config.toml
d_model = 448
d_shared_expert = 256
router_score = "softmax"
routed_scale = 1.0
n_head = 7
norm_place = "pre"
rope_base = 10000.0
parallel_block = false
init_std_o = 0.0369
optimizer = "soap_variant"
grad_clip = 0.5
batch_tokens = 65536
seq_len = 1024
train_tokens = 435600000
dataset = "wikipedia_en"
Below are experts of layer 2 (counted from 0) of a mixture-of-experts language model. Rows are named router (the router's row for the expert) and show model dimensions 0-63. Each number is 500 + 40 x the weight over its row's rms, rounded and kept within 0 to 999. Numbers have three digits each.
After each expert's rows: "mostly gets" lists some tokens that are sent to it at least half of the time; "raises" lists some tokens whose logits its average output raises strongly, later layers aside. This comes from a sample of Wikipedia text that the model never trained on.

# expert 31
router:511505469505458466482548477494537441529520478512457525470536510405464541533523501482583465487545489534556449428520495507593447498554523492462488509513522496508508476498509409520456468507504474
mostly gets: " with", " during", " after", " by", " at", " for"
raises: " the", " a", " their", " those", " them.", " his"

# expert 23
router:527514475493474540557542469533497524511504514561478448503476522465488528560473385447446470515503445492482531487481516532522496516487512498491539567491524484442535517512496445490411534465522472
mostly gets: " D", " T", " H", " E", " F", " P"
raises: "v", "ul", "b", "l"

# expert 4
router:588452596557494510530501486559483457527492507515495458508532553539494546551459520386457471542528469467522519470517592497534453500529480529421567547494479534499524470498565466498509458413491437
mostly gets: " G", " K", " W", "ag", " Z", " Ch"
raises: "ard", "ode", "ane", "da", "eb", "ano"

# expert 32
router:477539539526423526533514474508455517535542496543465515475569552453508504519551427517459447424543483531524567437501486476482524499532463533536528529553493583486540522474487499514441486487488530
mostly gets: " used", " built", " use", " moved", "ized", "ations"
raises: " by", " and", " from", " in", " the", " to"

# expert 27
router:570539557535427531512563459574483474549487496541492452470528459540477562517544434462515527498519489484495574566575467496520465487472486448509506584530460463501488496525480544532504478464543459
mostly gets: " \"", " (", "'", "/", "′", "("
raises: "ear", "O", "CA", "A", "MS"

# expert 38
router:490517560495450548481592455556438484569531464555513516524544539478458471567440530492487525512517520510526526509509521582526493548488516516491552537533509539470501483439491468535484544427520544
mostly gets: "g", "p", "c", "th", "im", "v"
raises: "ene", "ner", "ick", "by", "all", "ren"

# expert 17
router:574458516489464487551511475488474439558494452444484500528570512508498506530533478448568463479525476453514473508598454496537531529530416524458562546502489480397538451496555503562421454411516404
mostly gets: " 0;", " —", " -", " –;", " —;", " 1;"
raises: "\n\n", " whom", "\n", "z,"

# expert 18
router:512554497547451513517501482521472475528538448537518491573561488490476509544442410535492474522609533516506518476604563553548493542534496520440601457529532452454527533505507480514458390555403454
mostly gets: " film", " album", " music", " song", " Music", " Man"
raises: "/", " and", ",", ".", "—"

# expert 21
router:535489500559487572500491468504520484464470499454433483481536537461484550518538482524542415532577533430518515505477492487520440524529469549439484513522486524534476475421533507504499476476491439
mostly gets: " In", " during", " over", " between", " after", " into"
raises: " his", " their", " its", " the", " him", " a"

# expert 25
router:587494547549525541511473512576515427523474441418539524464492486502458510511517542478523458475543414486516470557467461471536433495474445503496449480562509517494518455463546506491489448483507484
mostly gets: " a", "==", " L", " an", " N", " P"
raises: ".", "-", "J", "|", ",", "ed,"

# expert 26
router:496499467526497474561590502488490541543562512499514544490526530458450505581569496438483504475491502469490522508553534524559520520562471473444604532504523537458550465473548472532425485440556502
mostly gets: " one", " second", " no", " final", " three", " third"
raises: " and", " or", "-s"

# expert 30
router:542542576501479450552575466511446501525557513499498530545527601478488516449532462528502555452476466525531492458517536513473521501569475519484554507533493587449568479467458441551505484505557503
mostly gets: " work", " head", " role", " position", " Minister", " Court"
raises: "ed,", "ed.", " from", "ed", " of", "s"

# expert 6
router:481499472539493518473555469588565458550502477567501528588548482478428526558530476487501490450497551495510488556592593520569516507488479520498544498537535492436501514513504484456413404463489532
mostly gets: " the", "'s", " his", " their", " its", " her"
raises: " former", " parents", " family"

# expert 1
router:525461587562485460511588451537492501483507442472467537580507528455525543513555537525545473446524432472568477468567410466548550548475505545506461515519424553498542513458511525549508503462471444
mostly gets: " is", " was", " were", " had", " be", " are"
raises: " un", ",", " not", ".", " al", " awarded"

# expert 20
router:523433505477481538466491470516489472569566577531446528457575529543510501516472438486476444418561413476535492532485511583550469506547520516483523606577439547417529450445525453545477563481549498
mostly gets: " 30", " 22", " 24", "000", "12", " 16"
raises: "Scientific", "Personal", "="

# expert 0
router:555522500512488465513516477504476493522550505505525491528522472501507574506544480503434500376591456452483513484480521515532437492480482517489483520548500492488472524498481483488466465526528464
mostly gets: "==", "===", ").", " ==", "s.", " ==="
raises: "\n", "The", "Other", "|", "After", "As"

# expert 15
router:445407544548500539526494500499459464456556526453507497468527522501493497507556436473502502506531410480574608553500546523507441477504407537532548527477534519547511511479508535530447486538495524
mostly gets: " system", " art", " public", " research", " development", " political"
raises: ",", " and", " in", " on"

# expert 14
router:579498564532501444494440442504538446455530445552520441553519556540467487524514447404475484466528498450510489506514486514513489531499498542416501525479564520459557491481597538552504531497498505
mostly gets: " he", " M", " S", " G", " He", " N"
raises: "eter", "iter", "ps"

# expert 37
router:558567526494481466543494463496524482529511469556474528556549546436530541593540511527491437426500472542537530485482542510503494535554501535475501514431559574421508523512579496571450531500475458
mostly gets: " that", " he", " which", " it", " who", " It"
raises: " was", " is", " are", " would", " has", " can"

# expert 34
router:506541556535477514544465471509459503508455492468505511443528551455484509538475416500461531476522500489493596494509459504535412522498468538514548468564493508476577501511476556555525527551496500
mostly gets: " District", " School", " town", " County", " City", " House"
raises: " and", ";", ".", " which"

# expert 12
router:518433569523492508597593429495469533554507543490486516550549555493515540517491511409452513488517439477462490510539479531550534496502514542500498495490507512465576503532545485508448536487477403
mostly gets: " John", "ie", "ina", "ara", "ana", " William"
raises: " and", " &", "-L", "."

# expert 24
router:549521582512491437541567480477481514505563485501531479466559479509457556509489519488502497452492511546518436443533498517511395484502466497491581485549518496436551514529493412490505474499445457
mostly gets: " season", " team", " League", " film", " series", " game"
raises: " and", ".", " in", " or", " of", " with"